config.toml
num_hidden_layers = 8
hidden_size = 128
n_experts = 64
experts_per_token = 2
d_expert = 96
d_shared_expert = 0
hidden_act = "swiglu"
moe_layers = [0, 2, 4, 6]
router_score = "softmax"
normalize_top_k = false
routed_scale = 1.0
balance_loss = 0.0184
balance_bias = false
router_z_loss = 0.001
router_noise = 0.05
n_groups = 8
groups_per_token = 3
init_std_router = 0.0175
lr_router = 0.00272
vocab_size = 2048
norm = "rmsnorm"
norm_eps = 1e-05
tie_word_embeddings = false
optimizer = "muon_variant"
learning_rate = 0.00889
beta1 = 0.93
max_grad_norm = 1.0
batch_tokens = 131072
max_seq_len = 512
train_tokens = 445400000
max_steps = 3399
dataset = "wikipedia_en"
Below are experts of layer 2 (counted from 0) of a mixture-of-experts language model. Rows are named router (the router's row for the expert), gate (a neuron's input weights, with its number), up (a neuron's input weights, with its number), down (a neuron's output weights, with its number) and show model dimensions 0-127. Each number is 500 + 25 x the weight over its row's rms, rounded and kept within 0 to 999. Numbers have three digits each.
Before each expert's rows: a language model's description of what the expert responds to. This comes from a sample of Wikipedia text that the model never trained on.

# expert 19
Description: Periods ending sentences before The or He, plus mid-word pieces such as cc in accident, et in interpretation, and CJK characters.
router:503472506499516525516509478479513533467503478486525475463479521458508533498466525502494515519509512496527550478519465532490495529505465488487493469508489468531529526525511478527457475482518486482471519492469475468503529474525524488475527515507518447536517524507538500486513477526511475473543482553535525513543511512537544473519535520521525503459520476540461524539542510480530489486496
gate4:498474563477553509504514502494520440504498458504527497538508442500502516463507550483524524517505463517515518523489498490436483477499447484511494477502461469492519524497518503502506538452491506496500512520517467537475466500511545468523568490517535441460513498498518462522490493494518512539522495526512481513501483476484531494487537525477505492488506510501515517527505514481503527496520
up4:490504546491526533517452543509505537483547515542483522483482502543523487502476509537486477514513438493492477494487533516550530509504489509479521465492517500511491484482501488494454482551462547496487523498493504520493482491491517481521476517504481516468508538504476457565526516511508489493486500506489542493510522482512466535481518483542505487477538451470513542485503520474501432514507
down4:519501508475477498486477511508511514505522537513519496517461532534518498476494496492493518541515492472493470480519518502487507560486512475527488529489458500507487514466493423472520471463519490535502485518500534450522516450515522480490455458458511493503500488443457520501507480507546513512509489494523584515475512483515486510489459503513462487470487506500524522547541489526504521503490
gate5:456519519511535478514509501500501531443456483499517514452474474465549520499522521529453510508497549499534507486493459476506508495498534516524469444486479528503457475494451527509524498485500513509468504521456497504514509527473527491467531529531496474534491502466501465478514489494513460488504489516469462531501539479504541511497500504496539479459513526482464507498472517532512542526525
up5:446478552478488489498530510508537533517501458480499546466451471445516503453468458495478509490478470553499500516498462553487512498529459471527520492524488515513500519511508523507488480497548503537510503501510520495481469502518486500454547520488488521494520474491457526505562531537489499543507490491525471500531480488474510498484501495514473471533495508520536484464517520507499526502502
down5:488514537488490493445499520489440508466520529531502507508515506532512531507508534524502493539514460505484456519523500466503519508506521434472523498496522493569467476535522474496535512505489487489495500534470509472506483489521501518517511537531503443470505488446524501557498502478502513518499499507504508473525490442499492486483492539509504495540496461506448524457503490499452518504524
gate6:517492476514522472491512497505498472491515487490511475513459484471484505487548526481486509514484528493491542517504454513477505519496499510466505466447491466502509504492517506502506506512517501509472479530513489543449468462519459483492521498557589466517536512524486478472483515491502498477509511483523551522538516525485529480507498468527497481515530493517500542436515464462497484480557
up6:473517490518478498505453480494486523492528507504515488520507531529481543477512495503522527472527505500451476506516508486495510486547518493518468512460483514481474512520484524497492477471464551516469506510518474467472476489535493483501488543521536549530498469532422497509489542508517511504475516534484536530549558475518529474541527520513536516482515515525509520501547496511523483539498
down6:518498537463509538474540531545522468527538512484521431519474526508510471468498513473508528476493509492467502492499467500524482488507488504533511527496498499481491454521501505473494442509501472480488477493477512520465483465505510439509535499543480482466516514497484555497484509464522515524477522524515469533502518466475520514454446528514482491491477482516548513525484546496494498504471
gate7:488478509499455447499519475508508482525486440481501528533478492488467491463488503526490525510517460571509517490538528530497493514545518507472503471523494473474471490538489490532516463465522474552444551498479545478501495532523506445507498527488537496516504552523517499474507485503483487499538522515496486502529513526484523500485522459531495507484477498490513467521482519478498529484485
up7:491497505534480506497495496514484518480527496509530495493470530463487508494541471499475525477511484446485459509500534444471538498475498506531471457471519527525516478494487492550521536490500533478495519454520481492488544518518479510507515533542493497512506517449465472473520496512460487496486487506505457525501551464470507494482553509496442488512534465543527489491501547522491476525503
down7:513526554481500501511525451477547529452476471470499497469539506492494546484550491515484531519507504538473477468530485446522501529450472524506518478437518502507481488510510477484527451529492535567516515493481498518492505479464516512487478504497495497499495480523515534540510486514509506513566527490531495481532532488452494521478487498496521487506480500502530512500519507481507478535496
gate8:522515533490562492513474470485464537496491466435545510496498488505430489506509529548522452499500518466493510507452542540499494507506491469499497521486464518519525511517557496507493565510503499459490523513493530463534493499514518472477528505472490511466466486500498504516460507507497509504477493495486475463531506501486475453504507503526476534483450487519472477498505527487515517532482
up8:461534499470506518522491496510503494493435503514510547472508513523468478424543468497453469521491491501506486507470537535524476479511528479506483501509569501532499503518527493505516478529516492495471499498521480505521491457489449485503534538463489506505546536511513526516476496538503469486512525498524496496502438513530494497538516470517519514474522500434505473493517516489467503508519
down8:464474490520554480495511504500507518506503520500541492501492511475537497486451483516476507495516514441515484532499497539501524468507522477540458489478511518537531496533492480505493509492514516492524473459488465450496485507538473507473549517516512461467543453500457496509512473490499498564489506496504458504507500478506549536510489496473457507454506479492466531455503499527479521543486
gate9:514481519530464443491496484457505512473496493486526527444492502495508491510497513556485490474515508535538541487473525500529476475518477493503475473492440504491501518504526503484477497532535507510496512485474477585535525502447516491525506499489493501490535498532528485550496517474529462513509494517459480529552489509454492478508509501517514501510490515550509540511521528543472480502501
up9:498507465478507471490449488462484491482516531515492566518508495563483463539525543480501476500542496488500523520509516482485499494558475504467529516474474547513527496490539473480472516481507492538486523468526522491499493529518491486520460486516517538516478511480504493461489520498487473513485476497483512504530490535495536496513489514500533486540475484521523493486435528466460519550468
down9:480483500484518474478522512531533514530494475509540514476522525539476493450509486483522510489448525549466498482510500520468500511511528477559461496504511515460518525486499510536532514506518501482525469479537486501513497481480507505494520466442450484511518475512519517570530466461493524510466458473498488478538511482526485504480511484489534513467495530502492499511515544458506498537456
gate10:521519488466540506522501503511542523505527512474479495512499535504511491544467435516523463459479505470483512511537524528466524483532467458518500454485482534547490520512483511518475494502494459489496494495499542479504541474529536520511529537494567531512500522526511492477509482534483497519508489499492499533541442511518520509469492512492487462564525486524478506507525479490509519485521
up10:490510494479431458497515500518525537501507513525488490583486512479495508549513508450521504479486487509487487483471492500498496454509524511432530536503512469483519505436498501516464512502480497528456501487486499450487507520510504489529532471511479478504475492513533540461496465499502496498517528522449490518522485506476517471495503458489503467476511472487449520536478528539494487487484
down10:469501493517480530456536490525533495512544525479439510523489481509473491515503524528486502523467513527497501557477512470512478471521478476527454524503433490454477480481501493495532505500500551466500483518549465544499514506462485520458496521534509528450474461491509457489515501510512518459501511482504522511490508488441537467492502506506520479475493480490520522502501508498496520465529
gate11:455496490496495497548520505493524457466516499465531509472534514487479522509484512530443479550479500482512505524495527522519460511498484421491486514511549494485498515486472512517508500477472504535495488471535517486509474500484510469454502483472528467495529510477476467532499501498439491540499457571487458509496488489483541520512490509522461484516465504484495470501508511517552503506502
up11:502530498529473440500492513523497484513484490489508513434467478528501515504483497521454481481482466509523507534477485535474512521492547504448536527516473482500525529500511500502462456458452536501484513529423499515472500517497542468533500517497499461474512515448496519489505533490512549513488528541500489535492526518464503519516530503495499502515485515510522517512535526496532463504486
down11:518516486537432474514504488515554498512486494475503495534500481518540511464494450448500516470449512530492491506510503440491499492499498475512479524494539493504511500458515507527498508472516509506547541506470499451487446517472531480513512458503472509500469452461549498518504501475515516519527524512468510529483507476541508522489453525520519518489469503457530493489477511503501481529483
gate12:496484446506508490490528494461524518478459485483528473497516492468551483458502511447481458462487509506498532485493446520519475498508538520496539514505517470492518532537531471530488493456479469507494499523507539471532477496476530489457502510526543489501541504529490494507528478493526471533497512516485489496495482523486499476493532537519525481511554473534521494469479496477530497474567
up12:522483515528489486477533506472541497510524449525480513422510476529499477505530517487491549487536502491490571526503515485483536505542468499453531551488541513539509491525530487491480518514505483533504519491479503522496485510470530459497464449483481513479491461512487498503527491520524493526523446496483496519510499482477496492480474544477491525482509497502512488493533543534526457494502
down12:496513462440472548496490473515512538509490561489494444497535518509470503469527496486492500503522499531480508498518517445480528534481470496509485521485519452480545541515463486490462550524488492509526492473452512504473476486487496492501512516478499491517514530511479514480501503504484509469537498473497495484484511487506528494492495523531528500497441554471458522526489532482554454502483
gate13:522488515484493518519556535522489470525532491475523525498511514512510483493503556485511510472536501504500547478490512515493522497506508503469467505503487446488540459520486543541501547472542495480498473523510508532522521486516472448498502537520460472506506526505487502512514524489499502462489454498561546527490491505494475482515517512511490453503495456504473475497472421501476508462494
up13:552528543499486460532547483538485472525514490497509479513522464513477542467481494459506471527493494468501499533499507500521524489527500520455462516474470476480516546522482515471479512484521493482516505479558465491460461471493472489491453447513498519501440521518514521473492474499498484479490497547483532542501502490483482518549501501487500510508478456521462466483504485518481480495505
down13:475495465525561508472501543500520494474490472531491548514463495531517518521473448544511536489497458484468483497501508513537509513485540519460499511498467481466525507508504519471501451527508507517474507522495461511466510528479475492493496474485566471469508516552518502458463548503517516505485517482487503529543507486529532482491480527538531499486478490527491498491481519512457531505524
gate14:522470480554489511527508535535502479452530488487533522487491481494453526481496518521541522519472490502511488493523509497497505519511510463506481514498529507468558445472518497525477506506516489513493534489496471529485471495497500522520545572453553521491463490481497479444532493521471513479524468509493464519493533501506530483526514486542521537483452525491515525508505496469469483475496
up14:472483580481509465486519516508504496519558505554514468482459491530535526460520482489490483534491483507470466542522477509468516524555501510519482509516469482484474499497499451520530461470498486531450457512503486515468521528520487485505512505513443502473494527491496499504526546483497508470481496529533521506505502493496510549491536485490477542501501489499476506498511516505525529493445
down14:483504507521449479460524513473495494523471545479490475564501494516477514495508506515462512537484486466519502501474531475463535480528458506510510449498510504510535500451501451531499473520474492461544525475504506467483500490462498500469472559500511504500549519533496522458519541485482523498517477481485500506494544486496550480525464529520541465480527482513477510507505499515487497510525

# expert 7
Description: Sentence-opening words and early word fragments such as On, For, After, A, Dr, plus erect in erected and lyric.
router:519464510512532510519524486480528474483520458461532487483464522484522509485468522492497512537542514492527537478544472525503468530525467469491491483526491483540517542511477461513491491490504477476472529488464476471524526446549537451497520526514508466512526490512517474470505491522516490476525481519541524536535519521539538472509525474527513519495532476526459524502513492484515483509478
gate4:553478514547539444551503527505470525455509505478495494510477481497506503495494501538495491535477533497525535485511505546530486508494446493521523476533527479528499529472509491502500500510499519503521513514536468493481509552516524464526484497456505506504473540491513459505507555521480518512482499494481524511544532447495506456496503468528498479460511497525462447538521491502521505485482
up4:492464501455497519499492482544512492542547468504513536469486541510487482541500504475505458493515508494500498498481487537531498492452508549494521501524495500500470504526535494500498510486475479474494559523438537506537559466518463496514488515499521509498520539506494475449515499463517499489522513477479517515536535484499471523482531488551483518493501519504534521523461468503461520457477
down4:506549530522497506484500480536448498590477497509523508507478539480501488480540475524537537493448497486518492478494482547435482493493510482509513494547490473495468498457507514523509504523518485503517497517495493487487493505513493523513568457508506480494488488469488466533544536526503511511510512478471507485523517508485471488512531537458511479443492494518486491510497519446515512522486
gate5:550463498471483493487502496483512479515489502519541525468493479509559477502514487474512484510476489469484537467516526484474538539491487449478485471527522476531494522563520513483478469479517489479517510504482486499533534498488493514504469466501469503539517488517554471462524511494501501503494489517494454521518558509480453507493549494509486492520472512561540523523480497470486525455512
up5:532484471510529502483514487580509524524492486496530473475496529508481526481464527504546556507496506528516483478489456476495527504462486503549495507496473481516477511507540488486540498516505519492481491491471509532508503470547482519556533498466528504516445493511480525499546520535536495566512496489522488528535504508536500525535494476478536487462542517487512509489499489508513524521503
down5:506522516531481510430508510534486529485505529551464497503521508492480520531509469482477483474452504492530521483529483531487516526480489471489506480519516536498494494529455500502508526452506510501515463494490533568494508519507504502472506453486494492546459457507495459512553479505509518492460477554454521507518508471541503497493526524494524511512504498457509493469523540523493477496460
gate6:500489479513486516502497453532533521536498488479453480461478500492523507534490525520499444493504497523470482467461478475497487512504472499497481499471489517471533497518493504499498526489474495490487470474491454489496435468493507493512565536506496490522481523563499485461536519556493483497446482479496517453492506475464550485501487526521479524521520460498482523486546461516486484470491
up6:510504533457486489529468483467493521507517553524531505510517489532491502503496453555519519496505518511500470507548524524493518481545482446489488555512519483505528484456503534517491489512539502494544472490501480484483505531495465502492471482508502498514509512506504471497536468497508475504498539460459502495516574527504519516524493490536474506531576473498535497518551513498516528493497
down6:460490460448500461464524483545524502504495533533490476550482529502537523473492477567479492538477481502506499493509520504522507518543493480473453443496512488500526484519495490496493485531503489506491492471532478496492479484494530482516529486491500523495530534492492558506485463504503546489515532524527480530524463480490469516471503557484502521511498475481451545514521533534498478514486
gate7:502544534494464506501477486525531506471452486517509566501494538482495522455500505499494505504456525492513529466504453532480509464457495522494493509512480514511567506485495493520485491494496488532444514499521508485471485520485546502458531486469509532511494554516453462448501510531469507506491479511492527557531505550533507469526492509512532505483499527524492479511490512521522503496522
up7:534460510545515503471502538563502493499529499522473532528506496502531473505509474524486476518516475529521489476502514499474506489480498479519503500431502507462507509516455484497520545463505511484521498539485469506540539499492510467514522488491477491515507540478476490425481468458492526532474479489484495523493493531481554508523518460498491529472483509540495458443517497487494533502520
down7:503491520527459478523467520493497498463512500454478515503463554466495524536482519537490516490479525511439523529529498503521514496502509517494466508524477430492471497484493499485495461463506481508506449520483481534483544502497515494494502533494455506482478491508500534506497491497448512473480506464488504519441460503450491524491495504481463492484464492527493550532470460522541501489478
gate8:494499494483463476520481474472528485499491470487526476469488499545534539508502506521493539490505471542448491476548505546521528545539546556516493537490486480512463508460461495501525503481534513503496498536493486474516504491537518504530559510505515460529456534497524508493490498494516498494520505477519473502492544492491461505472531464515508506488531504506541549495512553487501515484483
up8:514527475473534466501492496521470487473545487499483527506470512536480507540505508486531537513488465503506515460503470501517520491488517526538508530537471500514501535490501537497488457480510485500473513524480503498523462519520459475471480471476515468487472507481461476495478515501470497498494482420526491490479489503542516508496468496490465508500533524522462432462515530463492469526437
down8:482532484563500506481530504506475552550499560514542488522457472527490501510476479492519494521466511505480500441503485507535533505526501487483519501537473506508499501455536503529474484489532504485483452508495509502481522513473500545521472498490452463540485555500515467490530494516465506480521476506528530493444512532481504535507521530509519521520519524494514533523505520493541508497473
gate9:508478521491512490508455482462516506485504524495465553492449563523460458519466540448503505477529487520526581504492494481489504499525476472492476520525517507466470543532476474517489484518522516489518527520488479519520477490531485516522492508495513512486520484505525465478505517460478491523508516508546522519509520505546520498503506502480527524523519491553504510484521564497547522502505
up9:489511498500468503501495518515509479506566491505491511448492505512511487500543418525476509555513500461490489493506532503501503522535550514454490494498527533446485518476471506456504495513528510534470509466488491535523467510476530507506480489454467534497557514461484499506526495494486458529481529493533495491469495471503517471475506494499497516524457490483508507521508529475501438493484
down9:518531506475496483502504505534508501483530539507536496491476506506510503484535500506506489492474506491548494508533467489534549468547513559528544434484456505457511474492490510533491548499498489485500512506488513461523514502495480494495539483534457512501490445481490526549518517480536517501475516480489490492456498508476461521492527489474498483480530528455452494467487516484553536481495
gate10:502506465497515464510471462524487533465491487458522525469505552486483488518511498525491470523517511520490493475540529509478514470483491492530476490509516440480499556508508465473497497483460502484494478525547519534539506483527511515505498513503538502497545460467500460458501455507497479444482469498472525512508507515504507496523505526531477494504485518517471511462446472429521499513521
up10:478485489500493484489495561462461479490477497536481493475557527471456517492510529489514468527507497499422515475509521516474527474486486515507504519524520458477500516487516479461546528516519444502496511488488472502509487523453497487493506476483509493489494458498487483525507509516502502515524487495508507530517477484515525455480521563504494508563485514537447509523485434508492497473520
down10:508511520507494486501533489490484526523478492465524470539457523506502519492501477486495483430492553548528512520450492489471472514518484531526483497491481507517464530484468526519510522440503538489508516467499479522501487463523457542490534500541523503529472534484510469497497525489526516466510460509517517444505468517479460531521511516518507492494556504466537478493523529526495515485504
gate11:527498508491459530493488526487525509489511512479476491531461526491472504543480524493509492554501529510482500475510524529470471506508471517551493488532502495512501520503498542545526459484541471513503503469507509495517505511534507478508472534530512474517497536512509470504501471526492486470507549484507458520514490493580485463500552544478499477486482535528492545507519462512436494526521
up11:506460498484534508529537522521498492540517519498487533574501530494523459532533513532515504518466475506500499507523481468478495478513450488479543509501474482463523489494507527533505511510459459555488483517532512449486521507474505528488483512503501479472493516501567499521518463502466488463521479513477513527493524501495536498487523518456478506460540512477511473489549529500492545500510
down11:507527495466492531537503496459482566520498519497457513530473501553461464542469511469495519489531471464486468454513466502492497495504484499490543495504530458504516457494514499469455478499503520520532520538467513486465495546495489559511493485484538474524479489495501525510518484492510523479495515511527528509516518477475493499489518525441486439509453513508515520495511493520462489495513
gate12:507450478493465487515529499492436526492505515473465473465480462492448514472490516467463528494500519517507511488493480529480447546465479472517484459487472539492482482481516511527516505506492439503471504511478488501497505459488531473491516449523522479534501525529501484435547495511494513471476486500488489483521504511536524522514457471498515560484503512485503504454493492489509521525492
up12:540517483520518423506507488517534475525533504529526529525519498483542519521491471518518565484536483479467510514482485481510512479515492502522491528535537473533442504476520466519494470517526545510505513469502497530505473492512477514508526508481514504479451486518514475544486470497460496500521503519490518462499488483486461458491515426490464462495503517465488460502519521481495490509482
down12:485479500480499505487479499499559542557525492488537531496530498548522569533467535516510496487463449482458489503470483502520527520533494505525465502486537576496491505478522477521468509492523512526523503517493512506490524508474479495477527502527496478498508460515508474523470524492464530524498501515526523514482558500478502466473528452502487555509502487481503499504489503502524487494459
gate13:531455547485447486468508511513551488510484467453517521523485528514525511475475494469472484519487497483501503512518518506488507506536498471496511544477490522471488522552486492524482486507487521493476549537485494494535539481451520477512532502506482487491491531501505495482513489498466478479510500530477548474480524513520554521545545441523528526505507482489446513499522478539515480488535
up13:488511455488475462472462464487516458515454492450504489500511523528476512503477516485469517525494512480518547479466517543526513502501498505515512509486542452506537501519541544492487473514465508507522498519470468432458511485519505513488487469536520471526511472520512487494515517476492467524522512544455505510474521509523502521524528544517499509461525470464493509479504487525498563494502
down13:490507479533507473491526463483515513495546494493514498467498531516498477493549487502482502476433494515476509490539512524479453509524461470497494455510510488517508533501488495503445490480499498478539466484469520440499492505480515503523524534455491554498537491488507523436471495492472520493446493506526488544516458447476488482456517515496533478498495509536487466490476514484511496500522
gate14:514528497533518484522525508518489488546477510520485484512480520487520509527477456551486509487510496527491499461447484486505478487496467494516503480479511506499498514473506537474471479493541517508525458492507476486481537538528530468522546482456450418482529486450518510488525529470506452486519531483512486502483509535521543496468542524487491463454486504520470500503511525483521490493496
up14:478500474520462527498486480506503467520530469516504492508479496502495517483466531545514471518481496519507555521461468486487503466492507509512483555522474496493490541474517485490493511479502448486482541509459487492474465520501534468517466501538522508501481497512492506464508503491494484508531466506446538444519495537524476509502486484519533542542460534467478510485538481446478447499517
down14:503505487472488503505480475475504529461537484536504492474476496529560500535479519427483462537496449481528478457497517531503494489488516531504516479511462480518494502538472524514468508478463491502465505530468523483485477517525447511523497524503492526502497454510509481471504526470471513476485473520500455515501505498485486481510509462467519519457519497486500546561497485529515525546477

# expert 14
Description: Year digits after 20 in headings (2001 film), score and table numbers, the article a, and short word pieces such as con, m, h.
router:535474501509523528526490462497517479467515475480522488481483517487500526472497506499513512530538509478519509479513471512463465518520475471488482463513481481554510528530469485532471489469514463466478521487484464453538509467537523514490508527502512466523531542530524481473502463541515462467479457512529530523508513521531528453509520474530519527485517470524486524498501504452519463468490
gate4:474483458479502500520546467449512506505523539494471496457483468449489535533512489527543471516520507478479513474506509490523470513447472492506481499521547449545519495539484520494509537498504543512491529483484511541539502514522493482479511503502497476534488502545531530470508523505510480519504456480456490487528505502502507503478507525513474470504470488500491485489493542426460521487494
up4:507516535497511491503538538504508519507516546464534486517505511507525481486436501535510477566500464487425493516514514504465503541532480522503505506551503509498459506509479527498476566523474533512527544456508534513501494503513527469488479471476476499522499524497476532472520537500502489510459522498476506501508482503481565523547495487496502486448480513519497492476504488497471506505498
down4:496488501493492518473523527538502528458476477501520478454523530498494490500505485522508486537491484525521473527535500501496517474525485512524510511487499501500512511482472547451510517494514519505452557543532514479450501546464493500498487454530531490496498481497518542508520518470503505480549500505490474459549529518521487522528525478465568512508527513482507433473497485538509524470519
gate5:510472500527480465525587487464499539456507496491546520495479539496529474459459516463520500524502513499526513505509507505492499515516513511482530493506466481488558483472497483477514551510485489487477557488463521515507504471502518516517515466503463496481495492509576534511487550530509497491495496450487519477536500500472531544512497471513521533513523459515480490476501504482510503524504
up5:494505522529486479502499470519567508490504485517485526488498480511488493486466490509503511477514448512464521466490519536499512499557488557494519564471511458526491516526511445490492550485457457507530538499480535460495517502499492478505486487497486514481520471527518552487477515502554532520525496485490518524524456472491479486487485480487476523519465476487488505496469538468546515513513
down5:488483552489482526496516477529517576463473489538509546532463467473536479515517494494473508458482490520512497496494495486498466508504503495511482483498482462497524504483484524505560474453505495488509499481507512505519549512528492496492455491544517508493520567484514527520532476480496483549522493515496464501479525457522486484551535488446460512492525520463509481512516513505527520514508
gate6:515513509468526491521529490439504503528490493507520503478513502517496509548501480481504448530522515509465506521495487485493465549523453519507497469507523517512502515510460485490486480484514509519528514543555528515488478521503521511468523520542497495523528538470453520532543467515483480511485495508555516529500513512491482490486555500551537488476507515534473499468508482453498428481501
up6:522516486548463528528532461541460519502491541519526508489531501502498507493540447502530494504511536504514521521499463484545504550511516457465501504497474511481445502487479516426477528501507517490509508521532491582469502484568472497521499511507518461526510496527514494540498471501526491522469487498534494502489500501473515481467474495491501494502514476499487484485503512493494497558507
down6:527499519531491506488461487539509508490507523491488512470546490516510485512536508498533484461483492474511470485497516519536463487495503432514515499486532484505538487533481493465503482495504506478510527435459483468479508508494496461497455527490510516518481525507540486480526469460472463573443485496507454502487519503524505486486495444462493485481530469508472484472502538476471481475496
gate7:507502515505458542510449515497530507499480492497510510488534507474517502504483500482490498552472453463499517448529498432520492517526484471525506486514510484545512535504511471524472488488531483479481508483530475490556523507518484507513476499553503486491484505515506489468520532505519467473527485471485483457491545502502513466470517521498468520493482497542508497524571568492500531458494
up7:450516478515482518479484535503506539531510506502530485479533512426501470494505464514530483535499514464482496471539471491474535516539483497471504538483464493540488520514522492472510524490504527501527466482475498507522532501479504529463479534523502549487523508485460464498490501542537493535490462473485492493477488507494490483483488502507473545484539466511500496538517471493436538475470
down7:537523528535483519525511478538494477505462505503505519519501485497448487494515514517461475542560517476512448464469556505482531508543450516484513510497460490513511512533491483482498515475461514517502538483507502529519487539516485513516557484523481538516539494527518481470510444492460509541485480494471495518523508478506524499522468498517513512487475479485534508513482550497511525543508
gate8:467529499524475489511507471530454518538467496468521486486507515519528526499507516492535498532486488461509511519494472529511471482515486485499485470491497499489473512555498530486537451466562501469481513467486477534554524497480482564481526525517551489484501501520498487481468495506530456497515502493482508445529452473514495516495482529462507462526483491499481496499462495442505528519495
up8:484496515505536506471447487484517533490480509454488505510523500463535498519486474532505472443487492506533519505489498448537547562484492498472502503483482511509524478552513512491525520465498512475523485478504473518503493486484523450494543447497488525463516470490494501442532503496466480513519513537462473491495484492503515527514490570482507488508506532522499518542502480519497508558502
down8:525498522491488514523551486485523522522510521507488521483506485488530522528505490521519497481518510546471498471519512506511485473517484545481497532528483544538502506510515511499491509487506535504473528517493442459482504520502483505534471499510535525493523473444469476491442531512464544457483537458532517486548526488492489460450493534478531492483530518496514509481511507465478432481481
gate9:540486547558492524519526465498537461520539511507503499496508459492530492457472528506472513483512489469496492527516529505467494488480470505496474498515518516495495509485486526498524491453527446475500512490542469508495564456503524483516491507487456454504477526542520488497464502492479499451502505483472491449530485532470519520519524519535528500443528494495465498492495523524492541508499
up9:519499475493529500486464529502447507481509466519498532532545494506518461498536579532467483467506507492539535493507470456561495478500565466499479489482498508466506467490530475519516480501527513515495480521474532484474508495440483488529540518516500519475546512490477485516538458519490483509526446491467489487478519498491500494514483495484504497492475523525489524501515494493464493539492
down9:551514527506546505530490498580461480491553514518475510486493506497510528559517455529495489476477493499494516486470474524458493460513519478505452472502516544544458495500538501514503505518523532531488454496519482509515507480507504519524467499523501485499516517479522495489497459510501541467478502517501521506517483490495502464519427505497481496521521499503546469533530520489470493513465
gate10:485486563515491465504500508520489521515511476460481545487484521460516512493513524501453519522510502489467484472539476497497476519573497480498489436497481524472497462472509472511499482482511509510469497463467552461535497519508477514497486494490489480494534540532487499460524529495488484503483473538515473499532522507443476489515483465483541524492515469505490521481514518511549475549518
up10:462471529484523502484470525496479510489524496500550493487481532472462476526518529477514498497540481469507492540456503510522519517559494501487519557537508538472507477464490490500526509517485497482512532493474521509525455509552506506515492497468485504490474514478493539507545523527506483486492493492502474543467522474508501512572500520494521511528426498485461521518501494498491529504443
down10:511529507467506491463489470532501506485502504529524498454492496528533478532483471522554502494484551442541524520477502503464538542502513481482520477459486513516536523497447479443465536498522481445473558531484498503474474474525517507517468492497506506473478510484497492525501503516525500488519522525511497503517490551520521528463503531479483525465515505497514536452497498513496510501468
gate11:486541524489540522528529490530461505503504493521540485489482445509520534488528475492527466509534472478496506489500504507515504486542489452464504475468490548477420534456460485486516476479547546462488517484510503540464539536481546500498509515498485473524487461486544482489513513533484464510508479535522519518521497497531471501492491505490520463489481507507493521499525503515527511479502
up11:468513512502460509493500501481523469473493517511504465514516541498512536472482456491504511532455511542521478499513524507440531490549506504482507510537484507514542523494477504513460474491515463498521471481431503506528485514522518517491506494491473505448457485489484515499523505446486497471463484536494495516514542497468515497477569497514545501512492524551494505523502455520458527497496
down11:501466491479490497506479548424496525525473535476510490506531524502513473493441508515557485501549476483485497513484548508462488506547526514500526484459485535553514532465540523501495482509484507493507511500488515520499506531518466471517515469530501527498511533519475528524519503468521481448508508509483490538476495483531536496493489477545493518537493516471548514498469480500495497523542
gate12:497492430480488523539552501480485519500469504452460487508483519480479524541485521514505512500541530453507535470506520498463505511490530457483513506513509508516530460477464485510510486510505527492512551463488495483534484516460515481483479447474481476509465488479518476534494515492505524488508485505510507504519547516536503460507480478495535483486444506515475514568528494524509496489546
up12:467465423493490570472531535510496472523467494524501524471508471500513514531492536521479450503498474537444512547473509508519494463546514449476488463528518500500495501518501526485493483506492491496508520527540455523494512516496507537450503500476510480485524503514464469501517499524486474470503512484553513493485487481452529528488489506534528537486532512506495514477488518474495485514494
down12:507466515492504509552501501521463487560519476481520529486517483458517516490485495496523501490534473478505462526489530502485543533518498475500526474506502503489464496455517542481489510502522482488472467515505469488485479525502496505506501538528475504554526495562502469506503472523489439497500505491506490478506478520525499516441483487435533532558485501515506491464556526468510512516534
gate13:514451473521489481506537490529538532498503491478524475518516516499494439493496489536451503534540488481557520559535505464473454523493473508502446505497502505524528512477493528537496546506519524496523519480506491487505491507550487456499502468526498477541504498491516520504482497476506495488476476473498521533511495514478533519468540574500499477518519444525490475481486499520494487516503
up13:511521466476490503464484463484478488508507510501472483477456518489433500490452512507510505513462471490503532503507465495530435493512498540493553500454516534492468514499477477496450475485524512515489501487500490528490505459464494518501476510479512545470423491508448512481477486527518520504483517522507511446491485487498500482455478459521536497510539508504457514510499488467523477491488
down13:530491540501514521525487458476509514531512503514553530511472459504543479511482499499553468473462509548526515462508508509489464558518509519516515501481476526525476447516504498475499516514504491491524477495486487494527478501498510482537550517466542491535535503538506505532492514476517477512494438538506487503493522482518526496530476500509523488531501501538451478536479492522514511504437
gate14:531492517474508467505492517466493511513514490513523519496491432484497473504514534489490488477464467499493528482502511503484487507480466496527502476486467487502449527523463473475472499465484498526506479486521490498513498502439518488492519523490499520539544521488502451547475528505514505478448483523515476540537507463431490458453508489501579510522482479526485506491527501510470502470531
up14:518495479495547520505485472462456505492513544522451468467484513499495528484543539512553525550509520489507483492519494506484496467499481504521488479483460514510452542467502482497497454517493483507505459485497477517514487491501494481509533485493495503445476523495472483523517495548500544516526536486500511525463519501507478542486494485509507460474500496448474541489461500491512575464495
down14:500479495468514513497499482487473503443494474506496541482479511474490476457466441516490460540513471532488500498485481501508472521492559482503478524490487492505550552537543523488455514531492511475533473462469497541490485492494518471502523492466512477494483518482492534501470539557508479514498512482569492513478545474510511496519487503502530503540497480495500449484517494536512533510503